{"n_layer": 12, "d_model": 160, "n_experts": 48, "experts_per_token": 3, "d_expert": 64, "d_shared_expert": 192, "activation": "tanh_gelu", "moe_layers": [0, 1, 2, 3, 4, 5, 6, 7, 8, 9, 10, 11], "router_score": "softmax", "normalize_top_k": true, "routed_scale": 1.73, "balance_loss": 0.00267, "balance_bias": false, "router_z_loss": 0.0001, "n_groups": 8, "groups_per_token": 2, "init_std_router": 0.0157, "lr_router": 0.00156, "n_head": 2, "n_kv_head": 2, "head_dim": 64, "vocab_size": 5333, "norm": "layernorm", "norm_place": "pre", "norm_eps": 1e-06, "positions": "rope", "rope_base": 10000.0, "rope_fraction": 0.5, "qk_norm": false, "attn_scale": 0.125, "tie_embeddings": false, "parallel_block": true, "extras": ["capped logits"], "init": "uniform", "init_std_qkv": 0.107, "init_std_o": 0.0, "init_std_up": 0.107, "init_std_down": 0.0, "optimizer": "adamw", "lr": 0.00178, "beta1": 0.95, "beta2": 0.99, "weight_decay": 0.086, "lr_head": 0.0105, "grad_clip": 1.0, "warmup_steps": 414, "schedule": "wsd", "decay_fraction": 1.0, "decay_shape": "linear", "final_lr_fraction": 0.02, "batch_tokens": 65536, "seq_len": 1024, "doc_mask": true, "train_tokens": 486000000, "steps": 7416, "dataset": "wikipedia_en"}
Below are experts of layer 6 (counted from 0) of a mixture-of-experts language model. Rows are named router (the router's row for the expert) and show model dimensions 0-31. Each number is 128 + 24 x the weight over its row's rms, rounded and kept within 0 to 255.
Before each expert's rows: a language model's description of what the expert responds to; "gets" lists some tokens that make up at least twice as much of what it gets as of all text. This comes from a sample of Wikipedia text that the model never trained on. Tokens count by the router's weight.

# expert 15
What it handles: The digit 1 or 2 that opens a year or number, often after a space, parenthesis or dash, such as 1891, 2016.
gets: "1", "2", " an", " a", "8", "–"
router [115  84 135 128 174 151 121 121 138 111  92 140 114 154 146 113 153 120 158 139 107 154 158 137 135 131 139 103  89 108 127 136]

# expert 45
What it handles: Commas, conjunctions, auxiliaries and articles mid-sentence, e.g. were in "no injuries were reported", and, that, have, but, not.
gets: ",", " and", " that", " were", " was", " a"
router [159  94 159 105 135 135 103 115 117 107  87 160 133 172 130 111 111 102 154 147 138 134 148 149 104 126 149 101 101  89  72  67]

# expert 44
What it handles: Prepositions following a noun, mostly of and in, also on, for, at, during, between, as in Ministry of Defence.
gets: " of", " in", " on", " for", " at", " by"
router [161 109 138 141 143 131 119 120 134  96  93 150  95 173 119 130 142 129 146 178 125 146 161 165 124 105 152  92 110 119 108 126]

# expert 20
What it handles: Second and later digits inside years, scores and large numbers, such as the 9 in 1974 or 119.
gets: "0", "9", "8", "1", "7", "6"
router [123 149 132 130 145 141 128 113 134 102 116 123 157 154 153 140 115 108 161 145 107 133 154 160 116 122 177 112 101 126 118 131]

# expert 47
What it handles: Opening syllables and prefixes like pre, inter, pro, sub, uc in taxonomy infoboxes and succession boxes, plus list hyphens.
gets: "-", "ul", "ac", " pro", "c", "oc"
router [137 154 144 134 137 131 132 104 123  77 119 158 115 149 169 109 155 119 166 159 185 135 160 150 107  96 125 108 128 133 133 129]

# expert 1
What it handles: Full stops closing sentences or abbreviations, plus line breaks after them and digits after decimal points, e.g. 1944., 55.86, dia.
gets: ".", "\n", ").", "\".", "7", "6"
router [166 146 168  77 120 150 106 137 149  89 103 117 159 120 137 141 115 137 186 135 145 130 170 171  99 110 137  91 120 144 102 107]

# expert 43
What it handles: Commas, and, or, as, by and including that join list items or clauses, such as SBS and, such as.
gets: ",", " and", " as", " by", " or", "),"
router [161 145 172  90 139 111  91 152 124 127  86 166 150 173 151 140 140 105 130 170 126 118 139 167 121  85 168  97 113 117 107 106]

# expert 46
What it handles: Subject pronouns and relatives such as he, she, they, who, which, and the verb starts after a subject name, like sugg-ested, reve-aled.
gets: " he", " which", " He", " It", " was", " it"
router [151  76 184 117 148 114 161  95 176 114 110 158 128 143 151 113 141  95 120 174 127 115 143 118  90 126 153  76 135 108 130  66]

# expert 4
What it handles: Pipe characters opening table rows after a line break, plus section-heading equals signs, list dashes and sentence-final punctuation.
gets: "|", " |", "-", ";", "==", "."
router [145 137 137 167 123 119 117 113 154 108  51 152 119 170 128 101 142  92 152 126 132 145 168 154 151 132 138  97  80  94 118 137]

# expert 40
What it handles: First digits after a dash, degree sign or space in coordinates, dates and scores, plus pieces starting hyphenated words.
gets: "2", "3", "0", "4", "5", "s"
router [156  97 161  95 128 166 123 108 118  62  96 125 120 165 115 184 114  92 146 117 126 104 129 150 123 151 126 120 128 143  90  94]

# expert 42
What it handles: Line breaks, section heading markers (==, ===), opening parentheses and opening quotes, usually at the start of a line or section.
gets: "\n", " (", " ", " \"", "==", "==="
router [139 140 122 105 184 135  97  88 161 112 119 149 129 168 135 125 132  37 183 150 124 136 147 119 143 109 153 103 138 123 136  71]

# expert 2
What it handles: Colons, pipes, semicolons and dashes separating fields in infobox lists and tables, such as Labels:, Modes:, also called and named.
gets: ":", " |", ";", "-", "|", "):"
router [133 153 145  91 151 134  89 132 150  82 111 162 144 162 142 157 146 123 165 137 127 112 122 176 111  99 142  95  91 130 152 131]

# expert 24
What it handles: Pipes that close table cells after numbers, percentages or names, plus word endings such as million, ed, ished.
gets: " |", ";", "ed", ");", " million", "ished"
router [169 129 147 114 128 137  88 109 137 127  86 162 135 132 145 127 150 107 169 168 149 117 151 125 121 133 132 109 122 144 156 107]

# expert 7
What it handles: Main verbs and their endings after a subject, modal or "to" in narrative prose, such as brought, move, began, into.
gets: " to", "ed", " from", " with", "ing", " for"
router [120  93 151 122 162 106 113 108 185 111 133 151 111 152 141  95 115 124 118 183 100 140 148 141 139 125 164 107 103 114 130 141]

# expert 10
What it handles: Second word pieces inside foreign or unusual proper names after an initial capital, like G-ele-gaev, Ch-il-akapachcha, G-on-zález.
gets: "le", "é", "il", ")", "E", "ang"
router [123 143 132 144 142 141 145 112 121 114 116 150 145 155 177 118 122 112 144 127 143 110 160 116 121 123 100 103 126 115 110 153]

# expert 31
What it handles: The, his, their, its and words right after them such as first, second, same, most, before a noun in prose.
gets: " the", " a", " his", " The", "s", " first"
router [161 132 148 146 145 135  74 125 131 100 115 142 118 140 143 140 145  49 141 157 120 102 145 139 111 147 153 106 140 103 127 116]

# expert 39
What it handles: Final pieces completing a word or compound, such as Recovery, Afternoon, heart, Window, century, back.
gets: "y", "th", "er", "ly", "en", "n"
router [143  75 153 147 155 172 134 151 137 122  93 119 134 117 159 123 141 115 150 106 124 134 125 126 153 122 165 141 117  97  62 120]

# expert 34
What it handles: Closing pieces of surnames, given names and Latin taxon names, such as -ić, -ski, -son, -idae, Gabri-ela.
gets: "is", "en", "on", "us", "in", "an"
router [121 121 165 126 154 141 121 115 116 108 121 116 139 166 174 112 144 139 144 130 116 137 140 160 105  98 147 100  97 113 114 142]

# expert 19
What it handles: Digits inside or ending numbers, dates and table statistics, such as 31 December, 3,500, 2022, plus spelled numbers like six, ten.
gets: "3", "4", "5", "6", "2", "7"
router [116 113 134 136 170 136  83 136 131 100 118 136 150 157 118 105 166 134 130 168 116 120 184 132 160 153 158 124 138 132 107 122]

# expert 17
What it handles: Closing quotation marks and parentheses after titles or abbreviations, plus vowel endings of foreign names, e.g. "Everybody", (AZOST), Walberto, Jitendra.
gets: ")", "\"", "o", "i", "a", "e"
router [167 145 152 123 147 158 123 126 131 135 102 127 100 158 140 118 116 121 135 136 147 114 132 124 118 115 181 120 110 101  90 111]

# expert 13
What it handles: Spaces and digits starting numbers after pipes, commas or months in tables, lists and dates, e.g. | 0 |, October 2015, Pages: 432.
gets: " ", "2", "1", "0"
router [119 132 140 103 152 132 113  94 125  85  99 134 159 156 118 125 103 128 175 145 103 126 168 126 138 107 141  73 122  71 135 109]

# expert 41
What it handles: Word-ending suffix pieces such as -ant, -er, -ary, -one, -ive, e.g. Cervantes, entrant, consumer, Mercury, performative.
gets: "er", "ant", "ine", "ary", "ate", "one"
router [125 144 135 132 153 137  75 164 148 129 106 128 170 157 165 108 143  60 120 167 153 160 154 129 150 124 145  98 121 114 103 128]

# expert 22
What it handles: First pieces of ordinary nouns and adjectives after an article or preposition, such as v-ariety, sp-okesperson, doc-uments, N-MR.
gets: " N", " V", " S", " m", " p", " M"
router [160 132 147 107 179 164  87 128 118  78  76 154 122 153 130 110 122 124 157 128 118 126 131 133 138 134 158  89 148 125 110  79]

# expert 11
What it handles: Line breaks ending table rows and list items, plus was, is, also, became right after a sentence subject.
gets: "\n", " a", " was", "ur", " is", " also"
router [121 125 191 102 161 176 137 118 134 122 117 157 122 140 136 132 134 104 137 133 141 129 191 137 133 103 139 120 117 122  87  95]

# expert 35
What it handles: Word pieces after a hyphen, quote or opening capital inside words, such as re-entered, Unicef, concentrated, Met, Rep.
gets: "d", "P", "f", "D", "M", "ent"
router [157 108 161  90 147 146 116 162 127 115  97 139 125 148 121 141 112 121 152 140 156  93 141 133 160 149 158 129 132  84 116  53]

# expert 25
What it handles: Second pieces right after a word's first letters, mostly lowercase, e.g. lap in fastest lap, glass, flash, bins, cemetery, Gothic.
gets: " h", "ap", "c", "m", "am", " cl"
router [157 152 117 108 118 193 132 146 150  83 122 164 153 146 160 130 121  98 157 176 114  87 148 111 123 109 142  83 122 123 146  83]

# expert 14
What it handles: Single capital or consonant letters starting a name or word piece, such as H in Henderson, R in Rio, l in Macl-achlan.
gets: " H", " T", " K", "l", " R", " B"
router [138 117 142  99 159 162 104 114 131  89 109 151 134 154 108 111 106 124 187 140 116 142 169 146 123 111 163  89  93 153 132 126]

# expert 28
What it handles: Word-final suffixes and unit words after numbers, such as ous, ance, ation, km, mm, minutes.
gets: "s", "ion", "u", "ation", "%", "es"
router [146 118 132 107 148 135 123 130 115  72 111  86 154 151 116 141 129 100 125 184 142 115 137 124 143 106 173 114 107  92 133 117]

# expert 29
What it handles: Endings such as -ing, -ings, -s on words and names, e.g. Batting, forming, clubbing, Sting, Reading, traffic.
gets: "ing", "s", "es", "at", "ings", "ed"
router [173 109 158 145 178 109 102  90 150 126  83 101 130 131 134 144 106  96 146 195 121 129 131  98 131 140 135 119  84 125 104 118]

# expert 37
What it handles: Mid-word consonant clusters and stems after prefixes like ent-, dis-, dec-, often before -ation or -ing, e.g. entrants, disgorgement, decorated.
gets: "r", "g", "in", "i", "c", "t"
router [188 118 183 148 146 144 105 112 117  77 102 148 151 147 135 121 122 140 139 158 119 110 125 125 156 173 152 108 106 137 114  96]

# expert 23
What it handles: Single capital letters within acronyms and codes, often in parentheses, such as DAHP, FOH, WAV, C-Sec.
gets: "A", "C", "S", "R", "H", "O"
router [161 157 133 111 180 169 116 136 131  72  91 162 151 138 111 108 140 100 131 137 114 155 160 125 127 110 135  96 127  98 124 104]

# expert 9
What it handles: First word of a new sentence or line after a period or break, like Some, In, The, There, However, plus dash cells in chart tables.
gets: "%", " The", "\n", " In", " one", " some"
router [121  85 143 142 153 141 106 132 110  83  82 165 184 141 158 124 127  82 148 140 137 167 137 116 137 132 185  85 127 112 150  88]

# expert 21
What it handles: Middle pieces of technical, biological and foreign words, especially in taxonomy, such as lysosomal, taxonomic, antagonist, lyrics, Optimisation.
gets: "al", "ic", "m", "om", "ical", "ol"
router [151 136 159  91 116 143 124 124 105  94 110 165 135 107 142 137 153 120 145 141 142 145 132 141 135  74 156  96 145  84  91 151]

# expert 6
What it handles: Apostrophes and quote marks after nouns or numbers, as in year's, Won't, 11' 01", plus some noun endings after his or the.
gets: "'", "ast", " \"", "ial", " World", "’"
router [152 117 134 109 156 159  97 107 161 140 145 103 147 153 167 104 119  93 156 158 103  92 198 146 104 114 125 128 164  87 118 139]

# expert 16
What it handles: Blank cells, dashes, table separator rows and heading equals signs in tables, plus N after coordinate seconds marks.
gets: " ", "==", ")", " —", "–", " =="
router [143 109 161  83 141 137 147 132 146 113 127 127 169 149 129 144 153 116 128 125 134 131 141 122 127 159 127  81 129  66 110 106]

# expert 8
What it handles: First tokens of titles, sentences and names, such as the = opening a title line, The, It, On, first names.
gets: " The", "=", "The", " W", " Y", " de"
router [150 129 148  95 174 137  71 127 148 120 130 171 149 167 128 132 133  58 131 124 118 141 149 160 144 129 140  83  83 132  89 121]

# expert 36
What it handles: Suffixes such as ist, ic, ian and words like politician, Roman, Soviet, civil, plus middle digits of numbers.
gets: "ist", "ic", "0", "4", "er", "an"
router [125 156 126 113 143 141 110 144 125 125  68 134 171 154 112 106 152 112 120 154 116 109 182 140  87 126 168 109 145 106 125 115]

# expert 27
What it handles: Symbols and short pieces in LaTeX formulas, IPA transcriptions and species names, such as backslash, =, et al., S. loricatus.
gets: " to", " –", " -", "}", " d", " /"
router [142 118 184  98 141 159  88 133  97 107 110 168 125 153 134 155  94 113 169 143 112 132 168 136 154 170 138  88 123 108 142 128]

# expert 30
What it handles: Middle word pieces such as ig, id, vel in words like Intelligence and validity, zeros in numbers, and adjectives like high, major, large.
gets: "0", "ig", "ad", "id", "ian", " high"
router [138 112 173 129 166 140 139 113 114 103 120 124 126 179 161 150 119 109 119 131  91 156 130 142 110 120 140 125 147  85  98 159]